config.toml
n_layer = 12
d_model = 192
n_experts = 128
experts_per_token = 8
d_expert = 32
d_shared_expert = 0
activation = "squared_relu"
moe_layers = [0, 1, 2, 3, 4, 5, 6, 7, 8, 9, 10, 11]
router_score = "sigmoid"
normalize_top_k = true
routed_scale = 1.0
balance_loss = 0.00342
balance_bias = false
router_logit_norm = 1.5
init_std_router = 0.0271
lr_router = 0.000934
n_head = 4
n_kv_head = 4
head_dim = 32
vocab_size = 32768
norm = "layernorm"
norm_place = "pre"
norm_eps = 1e-05
positions = "rope"
rope_base = 1220.0
rope_fraction = 0.5
qk_norm = true
attn_scale = 0.177
tie_embeddings = false
parallel_block = false
extras = ["capped logits"]
init = "trunc"
init_std_qkv = 0.0304
init_std_o = 0.00761
init_std_up = 0.0304
init_std_down = 0.00311
optimizer = "soap_variant"
lr = 0.00673
lr_mult_qkv = 0.4
beta1 = 0.95
beta2 = 0.95
lr_head = 0.0109
warmup_steps = 132
schedule = "wsd"
decay_fraction = 0.814
decay_shape = "linear"
final_lr_fraction = 0.1
batch_tokens = 65536
seq_len = 1024
doc_mask = false
train_tokens = 366000000
steps = 5585
dataset = "wikipedia_en"
Below are experts of layer 4 (counted from 0) of a mixture-of-experts language model. Rows are named router (the router's row for the expert) and show model dimensions 0-191. Each number is 500 + 25 x the weight over its row's rms, rounded and kept within 0 to 999. Numbers have three digits each.
After each expert's rows: "mostly gets" lists some tokens that are sent to it at least half of the time. This comes from a sample of Wikipedia text that the model never trained on.

# expert 44
router:490535449486540506526486546505507518545494425488463490554500485508498432514524509520554507500526489481482470477514495485470506452499518482518537469510451525484515532512498473508490471529532552531491480512547534470468486520513520476501529490460522481508490548523453513524527498502477533506518535507471494484460498491494487510489468499508479497483478510470506488460485464491491483471517530485477483502504527488536464535495501471509484509454541485480506507522496497526482497515544467530509522543496483508471474518523491469493524518493485518500493511518502493515559540458515518532
mostly gets: " Turnout", " Swing", " Title", " votes", " MF", " Authority"

# expert 65
router:518536478490494523506488501517521530514519532505479498477544476491493518505509483515441539483527487491475521509466527509514538544446503523454474528535523465532543488500494488510514452492503481465494495467527471515484450500565485461476512468471493470473486548499461497523510449510536531486487498499526525465459473477480490515486494456459504526548465448501470518508498517535530481482493503459504499503508515533521504495513471491516511499463476481507505474492534460536475519524499485476525533472480454519460532484518470483530513523497503487481494519518490488528494537488526531496
mostly gets: " his", " its", " their", " her", "'s", " the"

# expert 92
router:515513527516507461441478537467498521490530498494528490468500489542465432531527475501497505514522499509469529510529506546454532506452506496485482481527514488541491507510479518487495493516501514461475465487501497556477491500498504511514506503472487503518527525493483499499514479467489487506531530499504488534511505451501507485485519527511436508503473509489514516521499500568499513484524521511481466527451462510474487491455500513496480519471467525478477504475508536528450453499512557511474524512492491511528452492545496502531485495499479531516483540482491519503542486506415475538
mostly gets: " b", " n", " v", " un", " l", " fl"

# expert 111
router:476518511518530552492492499477534514491491496480497511511525488502494495476568503495508546533540491494461511495489555483485507522517491472473522509538456505515494537516521493471503506499505478523499512490523513562483483493495487511474534468499467478474543485472499493483467533477472501460506530524500496556499524517519502512519453538499496518488489559510486496481437480501469465488475512471429497462547531520537490524479534502501513514493507506473497508505511445538492484545517513517518528472507465477442455525482501485521519534493471473529486502531506478498513523484482452511
mostly gets: " district", " area", " south", " side", " series", " line"

# expert 121
router:478525477522498515527494493507474515488524516486478506488502479531541490527519475534505513517491457478490513471479509465532554530479543514428497513518504477542505526450534463490465462527506483497530505515517452499472452513533527496517501526497453485430498526504484489508493486532543484502520560510485459490520482477524458460499480525490500488492471531462536474490456505524492470470532502444490497499512522508503509487478469495500521518476487520506488528547500514502495472501520501502502498470483477455518456482490484495507484550526508516502469554463487516485536518502495534525
mostly gets: "|", "″N", "====", "In", " similar", "At"

# expert 91
router:483519461483488526483492481519475514442533509485474540501494488509471525470504487551533530506494498502483500505495510518482510519505503504476511493508490507491512521451524497520507460525499484518499476529445536496465486513504482522546531501532487483518460521508491460515558533492493520512524526538474464489503528476478521504479458491517495518493477478512497527500504562516517505490483466460524526534482509522535473509487481474515508473462531505488517491515509506522486471490536508504495488477457434522470469555473477531488517500493461504465486518545444540528519491445496572526
mostly gets: " of", " from", " at", " into", " between", " among"

# expert 103
router:499529496503472505507524547482504514495517504480480528472465482521509454497504469502495495507527494461520525496489447513464514524507516486487511484466514506508503534474501529470521454534523465503494508488452439511507468513509542462560506502506502487526528525489468468528492515502527505506530526508477502495499520509465539511523524548494452534531503521487443455529553499510546493478519520482507466502479478481485481493476508529478492513493469536488520531528533479527469470466495540507497519513462485532509544472547484469505460468523472474515464524491480457530511481496487453520
mostly gets: " ch", "Sp", " Av", "-f", " N", " F"

# expert 38
router:515523477519489486507489466512497513509513520501474511514469485540499510509470509513501494501513526499493541464535543507494533501502494520474472468505508568486486510469547469496459509474507486530499485478468563447440492521499527451521490502531526486475536498521487519558534510526489519549510535446490473470548531463488485497487533495499496479502507483505482490518504483508499483488529479479530521518462486495507476489475490454448545489464479487489431532499511483513449475529511524504529485493497481501517460511494505513519513445472523516502504544512548513503533494530491524490
mostly gets: "=", " become", " killed", " been", " Released", " founded"

# expert 27
router:457507472538493518463504522519488474470506527528481460482496496470514475514503479482479487478502482469538517521465535493513524476535514490482492449508505515487528526522511525486520518549522467554525490493481506492516484498507488546528527459511478473486521496489491436483471494475473513526522491489462448484483527498514512517496529536479450512540489548478540477513512502534511507498534540517507498480477482498475494514500451550533478501505459529472493517495515553513499494486502521457547502527530518493499541523498499514522464497524474537537470502438523450519498504517507458515
mostly gets: " p", " b", " d", " sp", " st", " h"

# expert 116
router:497523465501538492486466475498493528473541513472519477468512513505489494512498512522533531490546484507447463472437486454502497494462521517514483463511489473505515496534455496508498499555521526507538471511485451530457559510498498471542500502482476482515534494534485504507511510495519481529490497539477527507522497462482487495450491514491529492522456494457461481530495492501540512492534488493505483509534462547464473515496514490509499487475479504489466504456496489533456500549536531508514517500473501517495497495522491473498520454475492566535491498472497551495536540518474489486
mostly gets: "=", "See", "   ", " :", " -", ":"

# expert 88
router:512517479494505475534477488522504529485505517490492488522511497509464495501497471516480455451521500519502448479507518481500537511499506509458490493504504485537523501516538493499473487544529567525548465480525572472508476535495508486540505512498464479468464517525483500497496481474495515522503510505482523522513481505455509487507499478504526461519464522474532553541500507548502466483560518443530517492494464534534504478513476465492516504488492500494457506552498421501484482527503531496497500476491495495461549554464528505476487519479485516497485465518506503538525517483513497490
mostly gets: " turn", " pm", " Loss", " race", " Phylum", " Democratic"

# expert 53
router:507498451503503467472468547506490500526502514486472491509510497481463512491535487498492489494497544525498546460498454484494519525501498538491516502521517527555482499479480463452478521475444534424493509525520490490508497485520508476524529532468467484528511504496510523533510539480455517487522492499512523528490546481474499533488519522485495506509485513491523509537457530510513461502508486515521475494439475503540505528476466480538489502506525548499521499527533518513472474454517490476497556510485492482483528443518484515492479548462494513565476520527461505519507500492502497533
mostly gets: " he", " it", " He", " they", " It", " she"

# expert 54
router:489518467506455497533464498479491506472539528470484489467511493510479528483453487502544495522489473496467525482470536464512516482493508525490520478479481497528509538491533463509488489535474512508558488504441498540509510483524506482466510562541511492485508521537503508523512462548489501538494511478477514500525550480521515490530489460487533534518505488475466454502481492517474512484527489497499519508514495459511502500488509476457526530484491501492471509502470510506528496498517523450486529469486487518578470523495463507542442520468520511531483528469504543439517517480501520500
mostly gets: "==", "|", "===", "====", "=", ".\n\n"

# expert 71
router:487505468495515508508464514524459500506476488523503526553499513490480478497538494506488547479533454503471512498471524473464478524476509495482486528530533489465494524530505507480490526477506524507467472571557469521478479479504482505506504483545475481503521515467501477487526493488491503517503465499491447492497517581506502485517492478507506500465499563544559515532526487454477492504504515503492510495531484520528520494496488510508493491517444530483527507490464548510501510451514456518544522505483477486424467505525483512527512505518449515510494489476518465499509540517496468513
mostly gets: " water", " players", " buildings", " land", " rock", " football"

# expert 41
router:483519491530477522517495538526493500492501474526496483498492466486550480518500497502490551500496511480529523491507488546513506479441513485507528514497488469522503506528535527474469455533545495529517491484448498505506482473495494490496473488495494482486555540494454502568465531490468514506509503482471488516505484481500527499524474540499458517489502533480484462479543550506532482491498464502466504457469492539485497532514485503493506507493460509485509549499488437539485452516511545471494487512448468500515540527563470471513494492509505514512493536511490451481488485537488464491
mostly gets: " F", " S", " J", " W", " T", " X"

# expert 52
router:478513524522502467537474504515492506506490480476494516484526478522513494525499498510486485493538502479493505486552526468468488524516491501494515479528474465478530458495515482469506498494507476502483495487522523516517489469478546495454494447481458498460544519509499473533511478503529499538535510490478493485516542549490449502464490514485524530451559542497496479465462515469451463474525479527504524517487497492500489566430548482533517507502472533483473519526508474539493510460493473516514499500477481501497529543490509526504517539483467519522516533482511535495537530486540471510
mostly gets: "%", "0", " km", " million", " long", " JPL"

# expert 18
router:485523512521483478499474522510475500537516538531477510528526486534499483481516507538511501490520525495478492517522530562510495518495525518514505528539500535502442490462500463481485489467528474552466479487541434533463474492511488480540495459553486479523537503459504514519540524471458508481527491496499513474507497541528501490483469474525522477441484555510540472480487502503514479474491487491444510488502542499471519506490524523480495532539457514478480510514495530500476491517510466531542536474489535496448458495510494522514510532512521480492479498473493515526486512526467490505
mostly gets: " Stadium", " politician", " Cup", "idae", " Committee", ")\""

# expert 98
router:495514485518552477504527461502490505485507483522483457491507465448466532525504489518520459507552523458508527488518531496535489507518496508466456535523501490498545505465535533473490456507548456529527463475435477461489447492522479514501487537518503475482537532499460492545472529478500533501519511487488558489476521465488477491496491490481484508483504478520497533540502476535481488490496490512508502532472482544493499485524465490505529528461526496480452532505505493509522503549496522457475479496492469528528499497484513533517484518492468518532504521511465549503495512532522516488
mostly gets: "zz", "   ", "/a", " DF", "v", "Sp"

# expert 48
router:511515514520493507482507518527491527472521506473483427465435480467492481536519477494510510444513462438510481503503522510478515504476495493451508460490544479501549516498488507489506476522483533511532471491508500515494467511525518506543531468505502473489536541508454453475524486494471510537534488496487471473513497480462513476513494514497478569510501515467508511524514531527512514482523538509470527474469501517542511512472489532492513516498441506456479525494517514502482487541494526491507510493495576507491497502526506514528475473505514561507476544508479499509483473525467474494
mostly gets: " p", " re", " d", " sp", " ch", " fl"

# expert 56
router:476503498525499495508473492541519515534497519480468476478527478456504464528465489487500492519461500499514486485518444470486534477510511551477504452523510522534493514517461515473480465510500494515483513472505498501465493537525449476498535547477466446485486521540466497554510524508539536539524527481472494495506498485454484499464464521496495556501483520504463487519518514493485463482522511485544529530494492524529507512477449513504511508492510551472472512487507513514497458526481503510465507500496471481505553519485501494493509522515535519515483512530433491555545532491479525496
mostly gets: "′", " A", "04", "complete", "An", " It"

# expert 55
router:463511476518484489504485482492465530543487489463515532447529505491466524505546514550509550449489541508507518468516488508533516542524531531501461486463517490544488510467489512487500491513475525558495477486479494433475492515509475485521465499510470483485428491520522493485496508504487500558492475465499462502499484490487506518482485461495503470506476550475482501530471553513527479503515494452536486464509509515531478519485505480580525532484499498491496505483514460489492467502486529532513518506482493489457524493482501513504486497491521483510510530492532555524502477486524522519
mostly gets: " John", " William", " James", " David", " George", " Michael"

# expert 31
router:502526505521518535484496496514501545518540518454490461480483477497501523510526470494487510472496542461514520495493483488509502525507511500459493490473547485546524528519495522483464485515483517493569500460503471467473491487477492487567502504506495439462479524521464457572532471481505505527519510516480458478507451463502461472568486476483505502498486502470474490519499472501479503478455473448470485539488495500541514531463485488474522523522481449497478500508535496548498462507507506499524509489488491504527520512489488522560486514491496519467481518489508507522508521506482499528
mostly gets: " Mike", " Big", " Free", " My", " £", " Hong"

# expert 58
router:464502459524510453461503489551523495521484529487495464457526511506470486535496500524517536515542505472499468493491548457469523509510523505491446479515484558482508462452505451487509553492508520513495489485458528519507510523520505494496526497469487497512472483535532515445502449530497471508502524524475506495534490522490538463530487521452498483512512492466516469492483481464533500488508477505487522512481528462493510535466480515494523522478475539498490518489547447490455469527513510513506483488500481465483488534479507500553505487487538527489476513548529514503522508532476527501
mostly gets: " began", " won", " took", " would", " announced", " published"

# expert 57
router:496528465519496483454526459520533508501510539460480515489501467515537501524570465527500495453513537487474506490534548519518501527479525511458491488489473502499524536488525460474493512518473496538506468464502486531474483500487480525539506482526474489464495522459505522523478517492489518468515521461472518497503502473474529489456475484496484536508484494538493545490535525553515477486534521500513491524456537491535485511480488565502528518470492463478548528521511488513492467506523501493523549493507485469510474544550477495480502515504474504513462513473518471509521480517469464494
mostly gets: " ", " living", " Queen", " just", " urban", " me"

# expert 20
router:496515512519532511514525487519538535469509512485500464456540491488531500536499468525521539476511514468480474482504519517504496527546508505488450456506512493524491534541528501471499496502495469542470435488501476499461451462499482479512512512496532485473515528471476475501528514504490511541499554470496529489535504505525521519514491522484509464534441454480477540507448490454534505499508468464497504491500552511499487507485522496489517536459525501483468494495519448533498519545460493513477537464477502460504500524504493513525497472501519496497516530505539482493496522507500433525
mostly gets: " the", " a", " an", " la", "the", " entire"

# expert 93
router:476506500513489556444528515485509523513521468476508457442470508488483500484542514517500468484473563500516548499520511545529523546509483479493481489502531533526462532502496503468529481531476504493539522478485495448447496504509458516529453492511488462462453514499470490489521489487512505524499476509514458496493473474513510500521538504533483504518500544455476507505523528497488469505488503479531484508492461510504497538484502489481488500504520462518478486523540486530481470474489518489548514483503551528480533463531505532529498501496473481511505508483484488468477438475531461527
mostly gets: " El", " La", " John", " San", " Los", " Mike"

# expert 14
router:501528462501491506517531474479518536481515512482480543480528485485513512491461480520497548486511477476500461503505555490453513524502504510505476489501507472503543503457483508509525486525482477486504448462467470528509499486548474464509520537487517506499536519508491540520537490520496507516493529480489555491483480526469501501513503486478537480519427461488471495524437527487514489499526459503469523508499507516528470496482498476519511529494492516495466475522510509528468526510520528473506521437467447552466519538481517478497475479472464492529516490492539500539527532469477499542
mostly gets: " the", "The", " The", " Succeeded", " those", "the"

# expert 67
router:467501582502515542524492529507528506511482480475492482450503467539457521488518497510502483505486531495479487445502521524486540496524530499459514509467484477557501490473488486496455470487458501484521494547464510501485489524535514466441506459500472507496509554516484477510494499487510498524515470479496486464504518527485470473488472571491527550451523487477509521509510477519521503480499519488514499494481464524483480543506475503506519522478472497511509524481530492538489503473530541532490493496509467512484534522509473506514549487468486527506495517550513504534511502510445542528
mostly gets: " one", " Votes", " eight", " five", " two", " ±%"

# expert 33
router:525520515483537494494473560530529529527502539498507500472497476473500505506512514531479512470506509488482470481510515464486506518471526550475479502468494500514542514526499476504513453523497527507518479555510487485479479520537526468481522463491490494463491521523465516521456503544523515477488502502493512511479478486516531490487478524480504495480474498493506497476501510501452474483509475450454456558517498525493493487522503507487523533506513467494532512473532459542502474530514514481482495472482475494461542495546451547525491523481493445534484518557443462515500512537495553508
mostly gets: " various", " her", " certain", " numerous", " specific", " AL"

# expert 68
router:473527500508561517497478508473539508505539498500482535546454477514528556489501490530503480502522517486491459484531481498520498479484499497499506472545512494511488539523465564496512482511501531468491510486525505475528545479507443507498544467484517489507502489490466521522499474439436528553477488499485489505527444474514473508524520459478484483488505505487463495499558478494462497475521500523480517490507457549519474502513490452498510534500518508469478514510547473502470478484503514517504521519485465460507497476475483519452488492498503464523518507484509501467484471510539545510
mostly gets: " \"", " '", " “", " (\"", "[", "..."

# expert 15
router:475509489526466482432537504544497504521514515511468479518540501489491533516504452527517520466488498469482515525520530526507476499528535472500502496518490563497537495498520470472449526474533496509465506476542524532501451513520447497482467503487513518507505494439499492475516491449480489471490524506473532475486490533506525463470479514502532516472495517499503507480445507499486484485520509491498537470506530530548498540466510525469522514533479491471476521505509535527466517543534488546520499461514520495482455509506540470502500455479534538487476510507490502473510541525494492498
mostly gets: ".com", " Records", " Stadium", " Arena", " Entertainment", " Studios"

# expert 104
router:450530500530462477515493482526535539524517525484473508467514481488501538555458498510506479474522483461454475478521505498472491500506542504492507504491499516483511525434489478534490490540527488527461505454495506512541475513521495466474495532488484494544506474517511479475548507498557502504545521521476501504496494543480485493456478487519505476510518482497535540497447499493498496500545472524558485472525508492488477498457527513497496501486526525480435499481512533511474495501535493472540484503518469560519552486470496489524476504486535524498526493506502518533528515475478534517
mostly gets: "30", " After", " Coordinates", "03", "After", "09"

# expert 85
router:481491494513505535503494510495528464505517512501468509505544473508463485513539489490462528500502512491470492456541506484531502484524520486489520499498511527519513512496484474419452476531478510520459484484523506478511465516544511454475504493479476513478501510475495488503478467477541535537537520463470504514470539473491517487504446546518519536453506504491512498519473511491526454496485487525526460470522505542503467499513471471534509506462500511487495530513525511515494498525545529478493467525506464489456470514537456527507544497490520526491499534495462482543486536526476548538
mostly gets: "34", " JPL", "37", "35", "27", "41"

# expert 76
router:484523500497526481489464518525499523510537512465515478461487472533485472553516508500514485455527520472495525467515503485502496509480499473503503515478497497474528533456501484461451472530541481483493467472513525537506502507517510478461460462466515482482497514499463489524486517500533523522517536522484516508473513522477510492498488539512489497472497472475535525457480483471504502491523490518515434465541511546480481531477490528515496502493566489497486494508511467518452462516550497491496501550497476557517522529495460464517487518512506520518501510538511468532540517432480535522
mostly gets: "5", "1", "3", "0", "4", "6"

# expert 102
router:470511454504485491478538476515523484520547478465470495480517506541537539496498466541524463505511492502512488481505489491475496538489502494457480473537497509486480535538518463512558531527512490531515479462485518538463466469463472508508487504519498499493487474513507536481530553498522489465520533496475497487523522478481493484473485448508546521542462482469487468503497413518535500461511487492537520527478521558497487485463493497501497506486473516472490517518520537511509510496528518457530516475493484495546534516529487492533504490474518494527483526473459488518504517487476466523
mostly gets: "History", " Coordinates", "^{(", "″E", " located", " Saint"

# expert 75
router:514504471518481479446487536522467500522490488493482553566514529512466499509503493540508531537510509501523520477507510503520527529499490504502478540518500507505433513497486452530499481507502519477516481509547488491477486515544481470490516513512509487484494503449525495479515509489452469497498516489515509513492497523513538492479505469519516492440449502505506491467479492515462483490510497487490480478549492489492550542472500501471535499520465545484427521463501537506501497483548444517506496530505504470471471485484536510533513550497531464519462509518487496479492568512474533501
mostly gets: "°W", "°E", " version", " Remix", " Company", " Racing"

# expert 60
router:485538480517482476474502491524515538499540490481479513479481464511473509516508480536537484486507527487467467468536466504490515497513529547485468477453491521512495514511501450479526527536491491515527501470472515525501464498500480495534513537526471492484477499505478552524492502493539485526523543461471476516510459488494543481456475470482542526514473480473513480462519484526544514475547481477523518517485547508513489496490497543524514512485484471463517497517510538512509492514501519474537505519537467479558532522547488509491499528458499465545464491500498507525521502504450450527
mostly gets: " ", " Born", "During", " Occupation", " www", "He"

# expert 70
router:476507514516468485463511479486523520512501549476488483529507475541490489544551489508484514489510512469480466541507531509542495495473506499493478473533436500538501518501511494467481555544482491534503475493485509512472508523476482492483518447479463492493541489501508480516544515469503516468529517496475514439537525469532518486511468516475491541455510467507477556489498518498496498490525503519486528581465530512510485495479478540475507527493481500472474507525511524537500500508497504520550512514502495498472440500535511491495502450467492530502461515491467495490534530548490488500
mostly gets: "+", "_", " Episode", "°", "\"", "–"

# expert 64
router:481509491486510543495495520520492521500565509519483529495465473496480492467559457520443526500545527471533501515498514484510540508479524529471504502529508456511467518522509511452517459479486539521483501471522522472532504522456519526484518456504444466472482503478486474517527491505528517528511507496465531466535525464503509485499504540465507488473505504500491552473477502499480481463507524464504473466547477486517489525462518501465488510498495535505456505477455546540489503472513549504485516498497492510508535460477498511521521472519503494479489510440500494505505489505489471553
mostly gets: " mid", " birth", "New", " late", " Summer", " Middle"

# expert 5
router:482494500474465459490538486508471526486523504496506499486538502536513531503489503523521521484522478495504527516519508456495475497501529516455525455477518552517489505469542470492475486468516505514519467493460495519485462511468504531479465465505478488510463515498468466525524518476471508465528535513467541455502463472486513499454499528476544493467483491509534538503524453496551476482472503497510515468478528461509473520481504510573489523476471514461527530478516523524489526492503514497510555497474484514501454537503513559543516483491515526448483512500492522474496489495473526493
mostly gets: " for", " in", " to", " from", " at", " against"

# expert 43
router:459515446488479480476484491510538515486538525524481535481517505511489469495542485484484533512529513463474480483494508460446564559483516545458466497509478550470478500451467470512525542522517476466481526452543557501485470535519503457504499494481504487546499488506492478538511474534504502504500505520492478518501498493520538476495499465480526517468500461480497485476468470496535504506548475523514491503451497486506486530483515494495514500476504510502496517511490481501489490505542474511478504480520522448518484494546535511555536470497544473526500506534515503508520505510477494524
mostly gets: " released", " returned", " went", " signed", " moved", " started"

# expert 66
router:492518460517505521448489506502504511482493484465473502492481523475512493508493502504468564466484506470470506513501521493521504544505499501513465482494501550524501488479529494489488532464495516531445511478571510526480468508512455478533484481513479480508483538456535464515527457462528516507512523511493528438482528528502520478448484495488505558487492525471488469484473481509524501496497509464480545511495555471515512472476507560462506523513452527502504512476535537517484505483560487497532498467529496528493451533509532480513503471497520517482495516473496495485512529488520515521
mostly gets: " Stadium", " Racing", " Festival", " Arena", " Studios", " College"

# expert 77
router:480516493516443524513468519446490506546508515483466521484525479502439493510464469519487467493515517496477488469534557514473539520522492519502495530438478471490520511431518525499524462466523500447522493488504530509494482516549505482463521508493489500497487481459495513523504532516520525497484519491479516493491533512497515510503481533492556522474544471460497464480491499528539478486529457498493550527524520465509501515469497484494529521510500503497483535530521512534532482482489511482499539471496496534542524551511476479516491477464508500528481500524553542507476492506475517513
mostly gets: " Coordinates", " Date", " Genus", " Phylum", " Species", " Died"

# expert 10
router:499508476521469498515484505528500520517525487456508553471495503504451514512467468474517497483521458498466480497525538485486521482493547495531530488479511511510483471462530472482483474538474504500473510473463525495540556526531509499485504517490482521492457499532510510521539466498527454502536455514487524522519543513530512493442511501513546486462502478485506499501483522548465483503524456526494510531484443494519480482493497467522507504461450525472491512500517531465456501512517513495512518491495449509506531510486473503460518552479454528527466494480495528539528486469481521511
mostly gets: " However", "In", " They", "On", " These", " After"

# expert 115
router:502519490511513517497465520482530507495509497469527522536508450508505500494507535522539503466451509464475471496534504435542540500486486515498523502487481506527500546502543508469518480529547468541500477486506534471458537521532502512488519506463487484513512523468489515520493501480538492502476519509491522473498505483460522478530467506467466517474487482506494521488488530533501486470486484459491548514526469542474504450510519508457499525489511471469497485510533491516459472551512569464503512454530469519506489510499457552504452520481475508523472497503463473513514504477517489528
mostly gets: " At", " On", " However", " at", " For", " There"

# expert 122
router:483506513521526499508505507503534533547520503492492444501504495548529513551528490536509462465512510472451462493478514497457471521452516486491453501529510483490541522524513524519551534523500505497489456493495490494477457497512476527522518449486474473512509483489524505524445467475575481495515535508465457562534484474499522497506472481466523520538478502487465475539489507515530484485509456455487498520481481495509528487474489499508512486487477534477500527526528496525515466500486480522490506517459490488531488532517505447510488512488493503515490497470493490521522559508473480497
mostly gets: " Welsh", "Awards", " Scottish", " listing", " Irish", "–"

# expert 1
router:498536485522511535502518512496492540515511503415460555512544496505531491517552491514481510525493506509491496491508492486536470509484527513490518488541497495538497524532522487479509501476497515512463481451465524526499541537481490486491487522485491482491490503507533494492500468489498508467505495457461497547505499466480510479515489511471560449492530449508530522499465535468483492481507476510524493454485472539488514469462546506492508503501489515462448530475531476512489481497513511505514521484472483502530539465441481485516514451488518492520504505498551505519542542546479477530
mostly gets: "itz", "hyn", "ot", "är", "ago", " Davis"

# expert 8
router:494512478469467483508496470515525523469511519475485527507513493549474496487479529544509500468518495468491514487493467519521465522505533489502508510476492508503533487504496484455496450476453490509489490485448506524475469540540522511513489499548454484546520534486497474531528519469493496543517561513463498470491474468455528476490469501503536472479496499469488531535488497543512463490481533447523491446507503492530482503526469517528515507497466568481492509507560508496481553511478502511494526497465492513494469490534480532532522485483535503495472522466514528540507504486482497526
mostly gets: " on", " after", " during", " from", " for", " against"

# expert 30
router:480513462532501487531486531513469518495543492491484502451517507512477478518498470496549508540490489495487490470481519469529530514506523486487484481538456479531512521512514433513479494522527532529523501497486467529497480509532522505496518523520461488481522526527494469520509478462520517504512541488494487465534512484516501449472473523478532467477475505491533494511495515533504488484524543483485497507513490495526482512473475481473531544478493517488481536494473475498478480509513526475517496495478498446528416471489514468546481541500529544480456529448516532432525498500499532506
mostly gets: "|", "″N", "=", "In", ".\"\n\n", "-"

# expert 11
router:530546504493479512557478442506515505509551549481491531523517478487478539486470497486529501537522502500475480483464494504519477522457485514453483474543524514487478522544472470496476451505514499493476496481523479498481517534453523483524508512497531488474513520540479497504486523507508498509495501517479587497499523459499477556492491539457523508524501490486455480517511496503541481467524498545556484500509505496454503506483496519497490516492523518475490507508525523529480512507500526528468523453495527506476489491496503502534532498497456497507505517511423516520488475549469502524
mostly gets: "′", "″N", ":", "\\", " \\", " /"

# expert 39
router:496515468537527445452497511522466522524516524494480438463491497517477513515512503520488522513498474493490458490482507469486523540476524507459485484499485533506526446489536478475472501485499492505471557494528458516488443531478525485493494446490458504535512541524524552479528481517487485480524486479502491498505547494499514488513490477484475511491528479483518488494508489532499517473531487457492523539539497472466522518504470520473525560492479556506546522524535459501487479509551498498482502516510485504492514486494507487506462472502484554475456520531536491518515476512466521506
mostly gets: " became", " including", " include", " were", " wrote", " won"

# expert 61
router:493509470518486480488478504510479514518501484493504525470491469510480465520547486521514541474523519493484506450499508487525518488518527514501521506452520472505532497509437471449458508531508532493498486509527468491466504510566539506536537527538481485466483501464462511551470486469495515525554505478475497539502468491449487472490487554490483524486465470527491471487502554548487489481487492517507506504478527476526502511460474533504534531497488480492515544495500486493473476502474532458493537508506486481515499543514460518488541471460475471518470534489521507525504508540480502506
mostly gets: " human", "   ", " Premier", " Nominated", " women", " "

# expert 42
router:511517469500477492500469461496521524551495519483498553479532474479471503564474490484445526527502513493505514494507504529516515505470511501483475469506511511457503483512545506504460512536520490501493524451457509477493472509531550457486488530518481488482507491543491521573500531501483476494497528484485519473536521474471507502474467462484544455500491475514534525507528496512510499492533464547525521521489497469505486517489499475503525532498490488484458505529486458499483472527496490524509456476503439476482466524516509504534535472495530514531481544537557512467514500526492481507
mostly gets: " been", " be", " become", " get", " considered", " provide"

# expert 108
router:516550468532427529504469524474510490518503467475444523500527470485494508476499486493534486490518497478474474482521550488464534495493463509483502487468482486482519516480539502518494451487514473486535483495518537542493492495512481492479540502491496478500522524458491492515530525511523519489500544503476484527488500511497490485496500510492542526508551497460526468494461505541481485492546456487494527523536534456505512527489495463485518511493464509491473530517502522524519489473510542476497529461479496524521509576534478491502517470447487513522469503477491569511507511532453487520
mostly gets: "Personal", "°N", " Preceded", " Genus", " Coordinates", " MPC"

# expert 29
router:497513466490478495504524491536505537501485514482535532519460462526476510497567479504525513524528493497482493459507479520480534488482485524459509526516451505515471521515468497495469518484498504522506502480558438552455507501500491493476526494511503481490493513505475488498530480498485464499524496503519490506449503529469542486513460509507515498493501498502510534552479517473480513497482469517490494507568528502508452513497471540484484509510464528470547525513456515516491513513512484541551527455483477450466479488516488464556511504511485478508457495560508461511481502491453512510
mostly gets: "man", "ers", "ations", "ator", "ists", " writer"

# expert 101
router:501515470517516499500509503491518527519501516466496511469496487480442564516471493504509472483512505486477462491502494483481487482462542468539513479511483467515473491467478493476491496537497512495478489498464465508533535505525478484505527531459477477483501471545544538496520454506513457500507480500476548520493536514475507495454474464493538507501460530515491489526558526538522486509512477546509543463478469520498488530463507477574511465457502516477488507507540515498466494504495518536497528487512462571497484512514461504465487475487492505547502483508494535490513529509507529526
mostly gets: " that", " They", " because", " He", " While", " These"

# expert 49
router:466492472510459572478484522533525506491513537504478459481488467449550546484508474464483526474493478462483504486522499493540490517503498536485497480473553554510504531502510477473482498496499513520503510470553493466500494546521487506535508476506510486494475491514483487495529483483519522512515533502481494476513510459515507486543449510492505528453480482487505503497474471484460468480427490482458481529509528518547487517499501523444522500527490487492496497522517565532505520535521466504507478492506510479500506508482536506493479513539529551478512523463531483458502514518519507520
mostly gets: " Love", " My", "/A", " Free", " Up", "al"